python train.py --num_hidden_layers=10 --moe_layers=[1, 2, 3, 4, 5, 6, 7, 8, 9] --balance_bias=true --batch_tokens=65536 --max_steps=8799
Below are experts of layer 4 (counted from 0) of a mixture-of-experts language model. Rows are named router (the router's row for the expert), up (a neuron's input weights, with its number), down (a neuron's output weights, with its number) and show model dimensions 0-255. Each number is 128 + 32 x the weight over its row's rms, rounded and kept within 0 to 255. Numbers have three digits each.
After each expert's rows: a language model's description of what the expert responds to. This comes from a sample of Wikipedia text that the model never trained on.

# expert 16
router:137082162176113123144132082104144132182121082153149142177070190152120088124121134106131108152055093059107115146112159122160123080107147178099172140118129154182185123189087166107125196085181080101130085140102133164099105143145104142122143176146108079070123159113093186143165125166134109113169184139118112150090201146150115127161141163151094186153151169116109069125077066086149087188154061178122129168117150120096150161189152113134132132090120103164138139088091188126148157170162101181090109137201110126073126123165167130160156119101113127107166134160136084087099083154094072161198113170145134173083139152078119141100092143125094136134180134122086108111149160163152093109170122115165116086119091091143162103144097140128143125140151141126132101169137141158134057143125124
up2:134130097073095157163100137135106136120125130147119158106148165142150121121140121080139102149099122106131091143131072112135113176146107143136170177148107086137108163134045164122163199137092166120101138136094161114137116161120133084136110136144072151085096175156102127071113155155132100130096086153116094144108132113180103085139157121081166047121121068134150149121168073144096176123133131106173128111100114205173146137088170061126091178108164122142093164064082109114085079200202246158085130141175097123109114169099107133130149183130129133135186190157129118118089140082125168159177131075128111126174112111148091124125180099140111147116151139077154124062103167125126083118100153106079141153118140154168141090082134106137132102173084129093177200179159161140128145144157096
down2:173114140176135093171124135173136155152087143108136067127110106089034071143138146169115125159125140144191084155129187135132110095067141109144140092109115073153100120164124075084135170133148130130077109087142141161096190145226102153107069113144169099147147101128173078126078108122105115157099097083172141148149146157107131141106117070135127162192175114086193150115122132101122079113139167148112165146061172124109081131140080165092164026164107120104153137183124138165152167080078110105166135122100150117193153151170126139120117122131170076151064082174114121142170152140150138115158100121142127134125154099108187116137134093129138133172119114099112132146105105143207120113142097166134111072111153135129174108049148090141115185144146152096138146081123102150096084162162117
Periods and word-final pieces ending a sentence in prose, like "SUV.", "Cruise.", "shale.", plus possessive 's and was/is.

# expert 37
router:136098163104157069077102092114159135142141124111145147163108131135180118146107125084148149107115070082172102101111119086141118136078051140120151143083185136122104100068055100104123121114164130117122145105122130153126120166111151186145099181126118105130118119136119185136173113090109119131147187086116087182074173148112206101180187129205060117165120159100094122053119142114091079131141157160112093119116072158124153207166110110126192153073126091173140109120112114142119176110156147172039097120092154143100092116148122112107135068121105122103116140132124120080131144087144056128157164155077129118077090082139109098137088137110096105154119136110153083122138178124159092152094101161149151057104076121111178173146144151178137082135099108183099168164129126109169134142082104
up0:119135111110096213026185153213127160107169115079129148139148153110112132119069157110134118076164177134114168074099098088147130125177057161122131199102167148149119114067096130054170084125115108095122118171135076071150151120111162113147116157153129130121110090103163095147150118124100100165124138151042085148103149126087160111161140136102125121121118177100087165103129107088096110155100142125092109078156131106132183145102138170143157148120169143176118104138059088125166086100173144123139139150158106101111099113156067106054115097137140136168152173090115109116173077119166134102159172148091103095154072070113092090126117075127123108072126105085139128084139129150125113127122114108170083169135104112136119090116150067169181101172153156194102127110144136121105068151165148
down0:162150177162132108125076150081115082126147136099182164094111076143096145113194105160175072137118101103137132124138111148090095146116172116099172057125135094105124169170152099229159111140118117170191175087095204150097085126116088150130129071150132126110136192135091137127082167164152164130111155082173178053161133165155100138147158145133150089129113158122172097110069189156129124161124134129094098162150143098142113106060151101123056092102135157061109155078122118135162186084079143090093148125113087129115152148137076130141166113176142126061091095163111096118149140169134172159131075091160101196137192116129128097118097146115133097122097113133117139131130120076136102112162152138111155068160152109180115180149140118112104185093152124097110151123107147163123156081156078
Capital letters and first syllables starting people's surnames or given names in lists and credits, such as Mc, S, Ke, Nic.

# expert 3
router:122067136176142119165130090121163135165094079155171152162062207134137106117137185113142118161054080088099109161102128116152123087125133156106181131112129148174170110170074141091130200070171099082118110141139097185095085118127110152125148198134102122093150156102099202161172107203109148135171171157089104160086212167146131105156146152145084174190135139101106066114095117098131070170121081133113125148125125111108128149182155142152145133112106103172149111110111139157117161166128094183089105131202091150088101107169148122137121105083116129119117146135124084057113088151098067139194145164132156156082126152097136132127087139120132054142179103118084100091150192121154091139154134166180133093114093097141154138132118128149143107136149112116111146179122126153118064146124157
up2:137133131142129122148171158109169116111131111144078130163114111043151109104074128104068153163155090147110161134162109107171141095144130127114120168142080138117121100131120166088117120081083175165068112096163149123156157122072194153145115144135115097154119106190135177138143131104126117155108061087178078128156107122146129036074143114129116125121129124076175149143123182109170163115161118137130126079062186127143116098115135131132074165066133127126167150131146120139187166157102193169153122078112118181142127051105080118165122119101194069203122117131134108193095172102125148133126078121151068140127086121086084109118112094181128118102091121101127080152094125177087134179093187127124075088118151184199106090167201132158129129113108126085103101107144142137108092105168113
down2:120181161123099123056130079134131141119132105128118112158161148169119129087106129118170107180122170196134133149058075156106180141119114088180124082122200150133169114151130129073125139105157169089149192152125144186113113125162102143078105107124101171081119160151124068079094101092161132131150185108146136120155075119125092139149163091077139102154140071173132122111122100194142104061158126102141131166154118177139132173148179204131137142159139133093132073130086133139075095127118107154146102173103165150145090118115121112101097145121096170077131079121072132099132185159070076120172043095150140125183125179122132141140123130131060177123135129144139107116169153125138151040125074140134190145106097102100138081072101158142198131130162146144102067145132135131143145177105085
Sentence-ending period tokens and words fused with a period (him., century., ed.), plus the, a, of, in mid-sentence in prose.

# expert 46
router:133084183100162087088091046146178129139157138153102185130148201073141090123118131111149137163090093126163098119110106105129142114135155124108175173145177121149105166150064134137123177101125120105087175176156081138158135144095180101116125102105086120104122126151099132101138153128134134161150137044073035196093133150124167131157134133188081184164102194108111133103105105141112130147165208105124113189132124137075153116145143130160086055123125144191134044100111090115104176135131092184070103167143094101139116073132126108208101112144118138117164132138090139112129112145081120127109118132038131155100136109129149094130070115074134147097128109132132115096157145096137156151132094143193138083125119078146178117120150136158099170133161082109115128181119091154129104114064128
up2:133132129158141144148102097170093105189147110096129170126128159127078102138093149125106113143113191131122167153116095116162133123138114134081115121133161110125104137096117103149136085151080184177132123146158116085113120137160184100138192161103158121119130123185155123142186122126189065124111070116089102124095128094093109164110138089140104123120122144118103161184149140121122176136150115111110129187120165148141138068150134154115102165159153134115136081168123092152227136094134116072159090101215149090174134153119095053120149189085174153102191020098119123096123182096167129132154171130104102154136079064112102048170129167167148128116129099146151097100154120155134072133118127134160143105113183157095121037128123134194151186200108116150111109193119144111070126116120106
down2:080134102142139094172105109073115141128121191158144056127139160136189117156114138092152154184081104075138098077145107112130127215097182117188155131112156075134122086169176096108105168110098136089101139146141166117099169145146127149165073102139114131159182145049176165091097162163185170108121166100106132076107169176150142136125170147102182165134110154137106063099067135108091162189176128143094132090125140172135135143116127097163122109122109139085125156102134140153058105089101207192132146110130128148127130109113123181105162097203117105136108192106190141120134110155148101147152110154093107124081156139125113131057067092126108145089128100119066163120135140049144096143153147099131170145120128148094141166111120181126063121139136106085117162125107091144133068117131095
First capital letter or syllable of proper names and titles, often after a table pipe, e.g. Wang, Dem-etrio, Sha-adi, Mac-laurin.

# expert 36
router:128142151157150114105142144115128098171143125089140083123139102118160147114149077134127105113166137072135138089141089165099131117143138130095140193154182115119129077132170130215102102142068171118128165094102129140141110182145121109118101035179164165168141142138113168066093114137140120130089084087069107105090150113128126179174119135159182129126157127152110147116139205130120161146164116190194136144106166174094085177182185119137065127122119083099138114129187066128115109157098171118092121106104133133158123096068130103235162122159173092065099156093109096168086181070150139115124121123104116136157185139169039092077099089140124122131112114119112082114142100152113135163150087082091139153117106135165105109180170096184112119119161128144142102180164142118180106113095124
up0:116102094126130137136139106151109074134148104140126137120135159134155137111098115137066152151224118154151097106111098119089109088133096120142124156097169124165099135155104089159178160144077117157128146095071140092123095089097120138158110124123125140079113142123117159120149112133089102125162112155111161080130100139104125206136120144144171094069125182101123196221157147082128084189223110145121083107125217148174052156176185112173108106097166091118125105111166133163131088057076226066108117135130101137102136113140172132195164177077110133104116148136130157127106149127165164160118064126147107141100151102087083154148136120107143098149124135147154091111154125143087162120137140088123113118178112168142089166124122084093165132070148194149155109184162061107162133140136165
down0:110127096115122080203140115136141202106104130129160110132129102152174133095157100129126106093151134081123110142133113144106137147116144114178139126146123091128098130060127139122080138083181146104081154137164148194094112157090143089114140112113133091120189128161159099112087177159125090141128169149210103162128140127139157086102126115066140190142136147210104128070117134141158152128127133135118142089072124136099110122099156182077157158118094100145130192091127135153056201132112114130136162150191172139153158124140135144023110143155185171103145125081102067138130125111179098105109227129119131108164158114146185150126107167091124137082157141112121179146168078104110119146092117164152085118113135119105080059170104137098115165122078129073105085068055169104093130120174098
Word pieces inside Spanish, French and other non-English names, often accented letters or capitals, such as Cuñá, Macuègne, point de vue, Martín.

# expert 2
router:102153108153189124162142095172164131098133109156141113128096073125136082108155145112158109056127180138090150092107118152155106104114155137170133094136103159091136101135147160020100133016103070099164175119179092167151105167166153165144140085101130184102136119115111090087147152108089160108160129169126097152107144170129084129143116133161111154122108095084145140150089100118169110134129092162141084109131149097115089123141143178127094165111148115186103152138174149159096067156083090153164123106075150190114154104111148090109110144056143185129154125150094157080120096166143097126192106167112162109156133112156166130144088120120077098181162092099086199149092130155188162131156098185138145086091132122157090048169152103173202121112128151133180125123128134127127127121155190
up2:146104160152100130113112152145106086135143080134096111126083153093098121157107176088152163096102103110165185160124171116139150096116093104191115105145146139143174082121169119108074162107150196059067142128143119117107134123091121115084124114145148126159147069061141124121095129131006143141165184202111116141102135161079135118124141064052075163136184133155119095132130094143111142068135164098145162147098176140152131091106125088154109180137208133176122158120156050147117110118125087141198089134145162167097079078086097107118129153108209156159131125036141089090105119118160135100140137100135115085142177111173092141145136160133169133183140117139087185183144151127125130150106106124124138110130141125160109135069178123115150118139175174174142114128149130088168137121153095
down2:173179152117110152144035123124138138135147156151211165160156034140130130109147142183125133060148164149146076109158128177117128140103158096051118125087093131124106182122136139124106133126139138167203061118127162130072120189136187028074120112118119132105104146100075124149149135162153119133050077130129172090162124127144118121164179157176150067150089078109159160119155090101177146163144094099098130081112155147081115113121115073126086075092119151112161091103158144149185155112153183132135177137119166100098130138154146128103171141089102114117102081173076123113146172114138137105126151174091136119138105127081147114090081143142089065121118074133122139149133123126162101184106161140116149196108124140129104121148121124145085103157167184131126177135159183077138107133148095
Decimal and percent pieces, unit letters, and table pipes following digits in statistics, such as .1%, m, kHz, and |.

# expert 9
router:169113156172106150099146095138139122119114092125123141086119122109151101147194142117102056149084137050127148123156121130133075089145080138129111119135125120145140107162065146114096145170143128139124165106187093111166131083124151149097065082128173101081117139069182161142151142114116163122131040152120110135093144162138113138102140050088117114133135115107056140149102137139152140148108090085136104159134114100125066147070097157067139109136107104164157135092127094095103089130158144151116076154147129151170075059145107099096181121115149090138102170108143118074098109111114146155155123093133152159101150068105142094138082161148224127055146064150157078076146130175188105159118084104126195192117141184081088138156148149109165119142089171057184109126100114124139193113130115
up1:127172132137041145088146112164130166144130119185067107121118172133130152162083130107143187123103126106128131150134098161083083112113136101125088139140140137167104176140099103090101067136055108168162163060165134120128183171148133103170108163138140162171153092134120108128155146084134117118129187172178125106112135146097074109125131070101135057168099176137117129115049126154135134088121140080146097128160144082171081103127135158092087140173101177136100145132132172109153096121109200118162110115153098179138110124152128141214112069105170074107114102176128102085135130096173111135101148114052128107152173138132126112130094164151187111094108139141082091153148093125081150072141164156164117175161144181079041077103113125169140112172136126183139119121141086078068165110136117
down1:098128090118106184136092116092155148102162150088146145068064120141087112150156158124131121164125098175087141143106170125137158199145167133118168159117143101081148079139127167117173133132142167127086107170100111109136089099145086128200135147146147132140066190100128095107102087109133123071140062164121187187195097094121138179090071144135108133177133080142134117180156108181145114143124132127141133166162111091137095123118173090158157109100159126163133135165107124132066171138165038133116083124198065110092130119088116082108125102153116197155136105117124129143126155132101159088094151129085128116103071128141097096137117077123081103188153096088194189102145155185155138150174112115140106168099109104092224122152180132113131118096092114141111174084144126159157087137085171
Second or later words of multiword proper names and titles, such as World War, Los Angeles, Racing, Museum, County, Award.

# expert 5
router:118172149126136115103193182130160072138128147105141079111125131143151141102173133071137160140153162144114143046105168155178108121112073121148098086149095134043173158164113107116131152118094164170124068094112142097117114117135120169118190145161158116122084125098108099136132141083132156160146150158113125142123072116189143065118078167122094154111089162087149195138113099190054100168129140093131198129121135137153212125110163143118120118146127128064119128125158129132115137168107146100140104135152106187103124128095114077081084160130114124190061172081151154168106095118113158056146165187108101131086082126120127158114200067166104134114117100148120077145122183113117165103126097101142148094070106117179174066103095160119096091151160138158091149116089125074144101065116119
up0:122107102133139113167170138195151180117161172109059084108112128115167108147167122062148125117112123125148151063114155212163078179152125093222114123129094130146140159167115102111162106119155118196102110128169146141122187097109165116128181171113163112143086082109065094083077133128112102135096076119133109142084115119135087075087100151143080113127094167077153120149098125160104099089116124134194115119107030178088143125136139130137096124137114147204118181122173131120147112131118106128121171134121116157135164102182143092111169145101118098155127182110094100190083159116086099164142079129160170118171111158156112132132112051109107083137130135164114104144106123115088131060118120126048110127087151184100146098080141162090137124165139133140100137189055113106125096136096171
down0:137129172118074116135141056131078088138118171146122136150088118138127193105142116106145085093086183162136043042159119070161139099194120148100092118137175137132118147162145116181128111109090101144094130118049155050149176170150130129126164135141128137142118124153126119242161203100124140161156127135158109095066153079118157163146092154099124104112127148184147069175145180088142163135138172126135165140118149111137116201107127138102120160115136110092171099104094138155133132130062141187086119140107116119143094131077117173117158109165120155152103105121157148091164069113121190187106112153182103140118113137106109131094169170135170148125094158107117131110156070068168097121125161181134128164124097055108145112131120114098087144104075134131084164158117128183128125095076116
Pipe characters between cells in wiki tables of results, stats and elections, plus colons after infobox-style field labels such as Starring:.